config = dict(
    num_hidden_layers=13,
    hidden_size=384,
    n_experts=32,
    experts_per_token=1,
    d_expert=160,
    d_shared_expert=384,
    hidden_act='gelu',
    moe_layers=[0, 1, 2, 3, 4, 5, 6, 7, 8, 9, 10, 11, 12],
    router_score='softmax',
    normalize_top_k=False,
    routed_scale=5.66,
    balance_loss=0.0103,
    balance_bias=False,
    router_bias=True,
    init_std_router=0.0283,
    lr_router=0.00083,
    num_attention_heads=12,
    num_key_value_heads=12,
    head_dim=32,
    vocab_size=32768,
    norm='layernorm',
    norm_place='pre',
    norm_eps=1e-06,
    positions='alibi',
    qk_norm=False,
    attn_scale=0.177,
    tie_word_embeddings=False,
    parallel_block=False,
    init='normal',
    init_std_qkv=0.0228,
    init_std_o=0.00448,
    init_std_up=0.0228,
    init_std_down=0.00448,
    optimizer='adam_variant',
    learning_rate=0.00048,
    beta1=0.9,
    beta2=0.98,
    weight_decay=0.29,
    lr_head=0.00439,
    max_grad_norm=2.0,
    warmup_steps=461,
    schedule='cos',
    final_lr_fraction=0.03,
    batch_tokens=[32768, 65536, 98304],
    max_seq_len=1024,
    doc_mask=False,
    z_loss=0.0001,
    train_tokens=368200000,
    max_steps=6413,
    dataset='wikipedia_en',
)
Below are experts of layer 8 (counted from 0) of a mixture-of-experts language model. Rows are named up (a neuron's input weights, with its number) and show model dimensions 0-191. Each number is 500 + 50 x the weight over its row's rms, rounded and kept within 0 to 999. Numbers have three digits each.
Before each expert's rows: "comes after" lists some tokens at least twice as common just before its tokens as in all text. This comes from a sample of Wikipedia text that the model never trained on. Tokens count by the router's weight.

# expert 15
comes after: " to", " he", " and", " who", " He", " would"
up0:510533496473530502440513508520497511489510558510529517551547510455487448521520468444533460426528540530487538474497466494468413546428498486494472480411455513502417520415549516484508495476486391463557464596428464459542529455471531589449441506502442541532457423517515616486550491553442567373526544456375423584388493452457520536459412565469526510501426555492449387505416475509518517504453530511630532504498602465473547456489516464457517569556591537450509485478554505500597470475490456524527520584449492559466552503406541473472402605514461511512478455564468442517466525511547620475
up1:488522574495548522516517442478621512437468435490541513472513532459478512491540489467539483493581453463505567398530532492499389531601546488463463464482468445538451470442439476486466466514514465555460542524533400528540527486523579599570570503502494513452581537556579452485526541555513559478478514501451574484479526531471631567560609467522432490392536488425411449542523537448475547495402507449544457533499475506528473429495477483468538461486509490547474471415449638433463521563512469458509573534475599495515433483444478548473425538437503520435526515547452494482497582555562503520
up2:584498550509556499490563438440486509601592584451500535506521475508385465436444516553466489556543617502533536499538524546441532355545523535508533604634481554501491496515530531443486494495482497497490526458486583537524521520515545517573467439441533486510496430458476450512543575438426546564445603534433583547580551524560510480518475432417459470515526541556452346407447483552468458494511476365490467445464479588544601475423427471579479539486414418519421469527479475540475544552513478493500543545499499444495406503470494401491488545601542525507546507498548517456520465579424521554

# expert 28
comes after: "0", "1", "2", "3", "5", "4"
up11:417569498440530407408544483462484436627521540425616457501515474429496534476577493558504501406518488530561498544457604479480501559427516422413439517522644491478525498539490490501437429543439597484478491610548567546482470506465477549476541514532533535514421430464488519482464524488560529483456458505488465498583519421489476521458429480386531504495536456481500524553525469576442477471638496536524517469487482434498471521542410427512405490473535512437477556520530479527441434493516511596473507441432535480501514470560552492488551531518506436497546441549445503528488516519670585499
up12:505537520493549461470514428409441543601459545498609530500478486375482551440407456512475522502463503554524549521553478524392454529567479472483523589487540536503546490532574600508497538474540536529445611485553490489527481470500468545436433444558563520526457325556395504513531509533513490545532500377590482439520523484527479481549467458544425488532493483553465529541490481523452497535598574548431556437494464423518501491548552524498392591494525508428530493477511539508500549527526486451477555528485351492492504516572465497488513488498472547450442488468493503518526579507485503458
up13:588539524466480421558446524474513512471550457433462472466573401597519534563467496506587521482614479404521442448386579524429504543449508500494440469519564551518525521611452444561446402501531509445486506482498553431563533449547536510477582577408556445489608467475483515506497470488525535522515625539433619440503512418449422467524448510484461481493531475512472573503521584579527440533443423383545487583412525613419473480546511500565418472469528612539459534512506487535525548467548485492516493463299523444518541521481525465536410468523583491485473411595519502487522425530530492496

# expert 1
comes after: " the", " The", "The", "the", " early", " Royal"
up0:601433433477416492524501455533582488538388483575511507548456498487529529512475451505515515508414502455583503477483547459451483519411487552526562535464481499498531517511428562522510481555488488455494486454590508471436469487430511488445504594496410482522449469501470450484512445554556432509538400485503543464453510407461496314536430496451448449526468445622527557578516495537458510460519507483468504496462401492505559531575529560450484507543502522556532507457517478576413512519517565463510518486585434541516447517502485598603396419503535475529551469528471497434473500465557420505
up1:519468525539509528521436481518534391516399490611503566537564596425531529495478490402483553460423473501501525581467461484555445478519511531506484352629373557504519507488542539494593516484492496557533578455622495491453484500508396413513461475584469595492507523508502478636471442452503434525450429472563417556512472410480457495540527397444483477504462489517529525403537481500454468506473462518373461543545611408491626580439508442543486510549332549516526476565411445542462577497496482498497488492481494492518547523507509490514485470565504533431450508521527435510378397518493466521
up2:504465433441555520472477512544503518486523470456543439449471476372457555595547424492391494592546473540526502563570484546575414473455567405369501442481588486475482429516496425501537606522677412463632410523512557483522492460509372537472490435505574451446407500429543525442469483464577503464448508528527456506457593514503488428538594483497546501464457526400519539573385413451563439505464577512429526631461538447496541574565492452461531582509471535480458578483495487480445450535447433509534474535466511434533521485535494512477508527539526405471456525421498451551530473572423513487

# expert 19
comes after: " a", " |", " was", " an", " first", "|"
up0:432499590508459424491528490512540544450456506471523462497532569611452523461621513582486445597399408513474553563521468568503488386547480527540456573430451508494463454481489548476483515505451520551456531519470523504470419528431543501535554489518515542491453465559579446419496437458458475514511413480497578445445411573556466447540582505505476503502548521518545554469433500550564492532521500527520540531515522508471473436504495442401513496440504495558546425499473493444451462458506561421550468508496499530515510535468461518531592557439563565469495527425495459599441529529479532508
up1:507459495495511502537437515446490400549508579452525499537510537505545485456532521483449469471417425494482500451524488449562482438589493539503419471460511480520490458567523403554593571328470551575457443547488508469529474573502485416482489468487457507506542460474439525482587534544471494518551523558601516490426491478526534490515430539385577449493530504538537512478510401430626504493575522453498619488472515499508558461442551480492502554442524416512450457430475483416417524474621474491500434456438467537485472571532536488412505506463392497515448516450571557524400473459527516526
up2:502587466540434505432472403503471488510486527577498488454494528507459512589490403445502543531515564505577529599599536465510539562487462566485441463393513476438543565470499436487435452555476539507508493492482507529463528465573550551568477441495417476527609501504473570443495539482420442526483530523554578463541494384474547484480590480397469482477420442498486463526534581552504480506561521468544389421514510411539511520485481533535504561527444553491497581493435622476448516557468478510451421493543510508443583529466588434504431518457492506444603547391541516548547429626568494490

# expert 3
comes after: " ", ",", " in", " and", " /", " In"
up0:450457455503486446534523530487499485425449430456521583465508460581463460448514482523552581466520500455559384518421499504474481501508510552517409464466444428506521438523507539591491527488583523492520520543470521413484513406522469514519583521494509474581522430396592563505537406473477519553520543433499487444485460493571513492436477515510530571532567552572407473477486541486540500566441490516550550547424416468430497455491408438515506494502495456404525483535497451524510453467556532409532381472406548375565558535473474532620515511536509526565485555626528458430528513496472538478
up1:588527511405462548394527579428527510507452555514525557522457554465546542566482408523559511526523525519512395591539432445574584487516540456431418474533488548510519478586452517481494552527491508504489438516482486582430485488536480521582444411482453506435569395545507562429540554409528478408501430582450426505526563477460564478405507469498463437493512447494442409528495429593533498574489520520534514516499486444486540475532466512438481631507507412516479503552449433604485434568506563456486507599545448556489434560496517537444483545578542478482571477420516495420483558545485505480
up2:562510502424583490507551515506537426512434487421543462568493479512539581478604427502491406536447519517526454524556452441486484463480521528402505535456608509438557533483452494467486445594468486477491508568445468576466506528497461433517474486562563511468493503514442420507558488509495524523488456493593519500492429539428516498521588483514532492469442462447602611545481482492506479521548511497480480460487536505531487536428512618601443573481532416473445559556556454568551547434486464481491419580516573443585438509555501538503527463499498547427572458473509484389612439526511381537

# expert 6
comes after: "\n", ")", " Born", " Country", " Party", " Kingdom"
up0:592501476537540493513506572568501512570521537497535495443486558502466498413521463490545552510536466510390550541508483560502589482466461424486484471488428523578486489431432516479468537534484518478465491558425511543429496507524465498570494380529445492390509496493606450479447482371490457551478513575331456520420460467478472557467513438564561476534515426408593544474460517494527599444481570539545432553529511506372522470468531556498457489511573429509550571491430490515539429613523499513495553403510482478480473480535440388418541503595547482492492491438486474540496485449556538535
up1:491458470472464553518556531434502525563535574537494557474540448512431566553454482539509547510553457440493486511375471511518564504618513537450427503500461554497523482559540477449506519416447548453472559409513537528530420437548519508511618508475519440548504484513495546602549503487556467625506572491525544478365550423472478426491367486543402597474480510564435564585466539503434514587470518464582562519491437466451526465463570572529447492556458458510421499575482475546479473503576491549441514427445401595554535453474542467505479481527563464536370474544634540521488445400488496499
up2:607524530446514591435511446546587408605411445543447523508470499563495504499556449480462467518467619531447488565486427487488518423499522552520458516462480535412522599469585518448415542487516515491527579502560586552408459525422364522417553538464493463512530532476542523552539516464569482534453438482496527503569473465444411504482475386461433513485356529498472380441528456530435453558448439507444507528523462446561555440490476523443481496545522447465547537410578437559545522504518521466460497477535473540427474525465557488493511484568527462505536419551531519539509549414514456464

# expert 17
comes after: "\n", "   ", "′", " attempted", " three", "     "
up0:456508522494419443410493396412545474559462460497555559505513537504513496493586465551464526469436478503545564567491548409504494521489598493530525446511494500444495508543477503481476524521515485559492504388605600531570434522466513615470442443489479510521458422434495504512435540462536434485487446484545410516535431408595519505490528468417549416491559529532491488542576484594447453529463492544468482424497427493440557564506482553557494537510519547443518485529500485453413468481509469460509499433519427567429543563436529529605478513529552470644483546536505558502469454547562501462
up1:525396445531474431564552551520470378475547592499499439496466561423431450491566448531350467596431450505522488508539486471519498525500494422525482481522494579431442535529485494480485455461447502538451509518607394564536525463505539513509494545540447482524518507506461402522456497556476516441485517487546497510563440424559479520533564487464548465523484509442539400502425436535454508495518481561472384471497533517504538588544423507596537506570549463445433567557503563514495498475505428469406536523516487504573652558487415503533496461549528469497574604454484468548476436517494464395
up2:483568571520474455611439431436568464500547509493543507499563509520528443471484495387449642530515508436624436516471544531549505530496495557501478495492649494439519435608500424510395458508536407490473449511588468522506462450478488489460541594492496572549458472498492539519528448524565465367575504456511430579529535497503523461521382548492504466540488605503462480579575525585401503465473508549395622466523438462519505364460463434498431582631475509477523385496439573495405448537459424477514573549480463538654552508528540549510528465549560489514449528564540522591420478498521412473

# expert 30
comes after: " ", " on", " +", " −", "Note", "On"
up0:432477559480445524463544417446544466532440547521524398496479593463535500437500487498378539531488437547467462519563470476522534486473511451476426436559525609502584466480459516616435552507476559480524549512519532613480467472404489480519577438427446485455478479472491541489517540550470447414479515548578554428548523443451507496387485493441431587580416438509496565510534449626496594443560518537514479522493464525534564533521502568510462550445503553491590543517482441545471494467519531557523518481420504474478462487573501447531528627585531459629506459425518518499442552591495527496
up1:426490633542479500455566460540438516503410523430560393541498539556508523511562506533486523542509539552469484412417455476465604491498466397495534455468564448461574556473502477459645483445521609446465536562465465502559450497504457501539562502536558478501520468538518540479471505407559422462584410388451446464532492487449372450504547546538470515555436532481480446510387518457471582397527472499496636498499486485477551487516445463576453499620519471442494538525426572473505548511589469459420502424425459601485443484477514473530492449584503487536467477491463455505446463409503521458
up2:453495522507558436463526543527502443554397595479454442481524554524456531546560539510561494482515470455491523535530487469467463457616441434587373552468487454509530509570431522542500537486492531430459562421519523558570456460530449577524483476567542534519473490435388533499586426517422493496448520450500507480498498482513474448465562536490562632529413501580459556582416398554560558522484484475560542486432494438418583529488578571590511569511490412519495536434491466457495531549517475518469532546423516501544511490570529480486479528577526559499497541595528520496426528524513443473

# expert 0
comes after: "-", "==", "===", "|", ":", " \""
up0:528540498555449560500585458493603485481534512432472471567503462469586507445446445533521542510452503486483471471525441524477449504478522398506442516624500495554498520480566502481476425564519472505549457554483609467543489467539554502480519481497446497520510486517522586573568438548480434608415502485497470433480491444489479461562469557457430481592468528487530544522652396516500334407431492558478507507472485518507508486514609459516439432497531575442471502415573491545472466414548560470574490449469533544517488494540484593533388457554387350480569462452471574486589549535424475418
up1:500505511470585551577460486522542543409386519533500502541564543474523619590508449493420458466490480475465476519528449525501498566483478399481402523592471530427439516484363500549496454512456564509573487460499513542449478506516525542489523496467494492568498395480588406555500455516522434517556462445527468496524601449453535454471506503447542529645481517565558489589472569513420464407437550519463505491545526518448516578526549534474355481511599546496558486468549481456445410456497486456497503542514463489501496418464458565573497484566474514560453394450519501493493452509527574478
up2:461429511378530506502519465534489538549522532549536512567531468524468429411539463475425427587442484539560530467485536516478584436526486539469363532597426584525472454493466490546420572574508488445468458445522614478529419454582409561544528420472497535499491511492521427551570537484568425628544531475508478458533480483435507454509598463583499492584430540467594510523505423593611493443411536548454520562434476431506537551462488516440510567523484444520447544540537430505455489523529513504459556533398438502413492421559434534474490551510627519517507484549517438550459480465501486521

# expert 29
comes after: ",", " in", ":", " of", " at", " New"
up0:476508489499440544516459478508475489423525492482424446466450426502516522503584433552540541497517449475520407398500423452457541581547523432415463617554454505430508511453537498531473465519471532501513441526500437555601497471536526561488536442594511485475532496629491404587548495524505402503536485478546582470503474497565445459587565410580480550653439502516517473482490560562416550485467540435490542459496538529506447463483513577544504559495576499518586513495577413560471457469525425443535495452542451455546525559523448497553510547512535489605475431472556537510479446478488538503
up1:424528507570522483475493462507480507518502563460396454472461571481586497409480495553491522559503512508513474524471468505525469483349407460471504441459481424597532481523509492509532486497509481611522451526479424479563470550483499519404538445575469553527496477480433487495531476453486507512525509556530502523518436476474531497477494455465473513438487463482446621540485434594499544469508543522477450520622564407547544566436511528478455387458544528473505552539492498594519484557461486465554485497502510496345593450584473466452496557488498457469436511578542401446481497566519546520
up2:479440520354404514462511487565568452480407541494523442494536575461469488475491593455418476473545553542467576610543479547538506442528559506432416483501539514442553544521474464482447503474463528532503524400475511555496434481521517427572520459500474462481482400500429507482453492583441499493413460500585437478482439515387453495419561591448406488421463506524493487493508527510499538519554509504550368572536521428460492431590519541500513486496545464501578434545515397465512513449461555567521421626434601490555491549527467515567513471462459493512474492520527425524515569533578559522

# expert 18
comes after: " ", "2", "1", " October", " May", " March"
up0:539510567429484626488663580417499496498459347470458506542535538489477504475575444494505494565397545465479448446526514583567598407482544535492483503456468477486526595494467514505573508363533421495544495551506496436452513441413484472555473566524377468425512529504512522383539449460529428547468511540507542461516464451437498586484572585447511506585448506496506498508609468515424497487431440509526523601514389465462541478487477507490560532513484447447507519569494538485506552481524463366503552459588491539505535378527516480421434511535509568530551474556538520547450444540453514474
up1:436526505498570516585509460420591438479488465452506583517586479578524452484477544476530497594421508530544403478513531507496489485597560486595598578477532451526452494509436522476423473538410541552456472490482583537395487394582475507428464467485492491433456478515464563456524522395524375463525449497509558420486466539451480535459470533518496504518531512544531525452493521528486495516523520459571471554495484498511478520538535453568531505536506502569458436624451547493530464485466591492613440540500534388547580577475471509464467457469486467509555529532547450493511563414481549495
up2:387469557538563521562519539393520525451479546492395530496465484525500485648538452589571610561470427432502479565475485497552436459531487499381479496434470392496383525521405445479521501488475508529539427582452541468474468519433476583551520530481407557500475434419473452569577487605473461510469465482496398407506570502476508564466459535459433451492486577484429594556476473565461500439533470436511455504502525506526470486551458481486481521514610540541486459557506539485572471535464554444488471475545450538442476536482571395456453531484617510511459532635537464498493471522492496587

# expert 13
comes after: " of", " with", " for", " in", " to", " by"
up11:517569491496486589544456457491435655483618511543507593476572433533476487526483554470555543463592533525606477417496534601505564419546476619524484488455509530542446605469560504460492466427557513497495527403544512477491463427524502482500574505507619459546573514452520515497524501536602459531504623591436492481458511441536592483470472474559393467518528565558361509535500517521540507464509467510426592623407468492485543478483451489460469434530459469646527512471444554519525446490557458521520537535475473570565548490517520468451400501513577526512454481484487582510447502521585597464
up12:406524405479533481465537561537573501497399557553533498493522504546593555505534480532688487461542512489457534515520513512501570523499509622541470535449483476479493490583490436474520544474555607447503470515399459512539475481557477522605555504536549547454480532539564493529542539501528503522454511468514491517462471638510500525474483559560574500473472568509477534493501492398514605535537461463538532478530525455590485472529536531529534506516444519520511477483464525454468533429391537538492518473547595546628396515469507455568510402414591477526425532513524599534503479496490483521
up13:522608554459452537474472469485467581480626467463343416481475407512533468508628563505491525446571468567589437426458600518495464521510519441467567433572522627540467523480517489564513469566536402450481503472552492528558515529518522486427543514478506401540520402438495480421561576523538502471517511555341474505541493466547525462555515545535510535519497637516443543495594567531507531552423454462596445465518546472435526525549512532528491526476489548552508553530424578476506497456511440492550532528410581527513425466597454448463472633590458501507509434561447457528470521528513527487

# expert 9
comes after: "–", "-", " ", " and", "/", "."
up11:521461501473555472452492401548611484536546578464558427389484437560414498491594509510444481533498467529440613549562613454476477420518448599477473549477482607499498487520486483488568522564429580463531538469446484675508403580548508494636469513569446503460499451506500402469537638442452506426532586459473587479561462517530459538467544528461453542444471494577583485492424553557548471489514580505536312480540589523421517564539460539504466469497535439485484472419504508541488426451474419519490463443443534483544501526538435465548558482584513521464521431544498482592584518556493444435
up12:475433506537532502536538459481485520502599425499527586526525531547487469453507513485521514573477445460515475564548426523494501464528519533444459494464564412364564520520480461489542513427573550542474476547545484503466524519432500465555537555479475500495421495351458513535452536452505470406471466501542518443407464606412529494608495442466416504524446547558562483589615485537549503386529489500486481470539454545493509424399402525512508523547513449548506533551490436482497506573505449478502469477551501552512439513401541426477436432493447512625447517502484458555412520490558478494
up13:492431431504465507440515498503510508471540509582530563563487436488480554530517449423360430504423477544521502514573520447531547511527397605450421534527465640578564534557513522484477519457469491512433495480454509528462518615431473524455470523468490554511445523526467491461500567483670472499509483528512488489509489521423514567464500423467455484523517463562545424595492495533470473428448559438516419473607479481561466526528424519540573504539489425532509580525584468420518471457627552529438499493511457512469500619536500507457505480477484540525483487569565537538404492495566548518

# expert 7
comes after: "0", "9", "8", "1", "6", "2"
up0:570420498465507420570490527530554471422470509494524474527478429506501581556529458470451483605522454474535531545475432508536559505448421565541430453551506615517481518471397513427513393410475463477485474466504557542479477513574420484561509502475440412441402519501522490502536464423490499500509509417515504582495502564568465530510554524507517500515400463493472430503458550446475515475489543519468390560546479452558459503437544458515467479530629528613461481478519494539451539531485528443464591509529520493456492551499508559525451486492547504479558405501501484572475382503555457444
up1:552447537501635461508539456564532449411497486445491432496529496524533452436478409395439432557480542529614495562423497532572484499517529478379490335423494465553550496565522470546460562449548504515540541524493430541503479529562485486461496499506546569534483438592571510485475453371503440538488512384520525507484395511520530457469483600449561453559434472510537551485558396456380454410475470505562537447510534501449570477462523396463404587486504512438539462493466458492524561503486520456527440331431547481561486477519534424524516463508471488475516438460436505462487534485437559494
up2:469468467460444508529533559473456645457483586589473519428635490494518489600503452522530560440491492445508556528537432469488560488481491495515523496440474467440480449457481450632468442506541504533476520564579472488487481484516432448487519471459484477538529516434515475487430502548545544491553504544564478547472619491530446451576526386483474491543561524468521545536531522557450517472446397415463531488555551502521439490492502445486532460448460522517529455548428493513482405512527422560495491576512585399451494548374506375398512533526519444561460499441567470488467459466591599469

# expert 5
comes after: "'", " at", " in", " a", " of", " his"
up11:405538416483502495437476496514474464484454455457554595425486573480512517541513370401495465467459480470438537591541529541555534412491552462438529524514414392461488480520371480568461565424534518550492484501524509495488485410522447530514435482512448512448556426505444502519469510481505453403513447516470438447432472502482470511437569439462514506523527455555485544548499422464523583575604548455573585550484499442512481518490449477485658529437545565507567457467461504494536425563499527517466577470468488546457478537458528509536446581516484422555537560491551499604531411494562587506
up12:459497509433522559447503441506485497461511477487523504439529432437450473531438481467425502462428508473586489394493476482475488456509460562565529496501438522483410510438484551562461521488497452503458595466512557435453517525534491600342533543486471500441616460425499624445600494609568508540557483488539519514445495439482498477456628515567465584534552502486419488595530485528522517496475521488549571420479561512541579486470431370418523541492422489494521633499422536550516567561491532364460496542528516562430568571485443447470441496524441538551590538517556535501495489521505531476
up13:506465471586604454504415505493597548371498467475489548494523388522462449482580428478541408506455528510454512495437510530518521588449482505472523530587600466507532494490516517509432466428439426453451467566432515491571519490498486536485504479536572530508450416547487437499410571524477519502461428463492506498447404535502496580519453517434566450447500465533515479469574607510464455512575521418489481487573426532496444461623481612556503510588613444598427420432559554516519535515512459457579491462450536419483442514578454532556458536517426444529559463432499463561511501460532588549

# expert 31
comes after: "|", "–", " ", " U", " K", " No"
up0:425465505452479403454529506486534460502494445453479534464543391573499498556479466543508370581479531496619554506538509430475500479464512479527457592577438503533635454571453560478423583500497606619453561472457545483568455525531435458575583453545523488461482561518467480523451500527563426446532517389517592473478469467438419458568562492461451395531543503440473551509567539427412462489477452485522444529477462476465582510506560445617439501531486496453429557542507458486520513536510475447527454425430523487481486512453473535505532510571454519597454485480510564428540468542540541430
up1:466478510485413498387490516414496515486505420512530471360460502437460538418401496592501495551567496438455453507549534479473527439429533500500383498486459547476450542484591481481397574392536477460511504500508569430558501562550484480513535480531498458549528511475423518638558483556511469447469465473649537574513612434464404496463493498394526458515494483539442487460590432487554444490521531542473478553544535449479568445515538452523517587507535484484452573465580348525486446517649545516517504497502373462571611519506552515565493583519525505621489465485470494497523523531385464532
up2:481526428463529470543557516487500443473459522512527538545565462582566459564477423470532493413441410497465486428531484530468444438471450531563579480543481447480441549567470477436535488460692364504514464524546465533489598546469514447458454529474497554466474474441501485480413427456500468552483365486566460495544500598484461522410437465479545394523556569475491508540469528402658481508516496448487477499474516457467545491574478449516498529513381490540568598487475476535557429462479512469426490532478429521560446603502535487483494447511583512542519561515544444580474534453401539576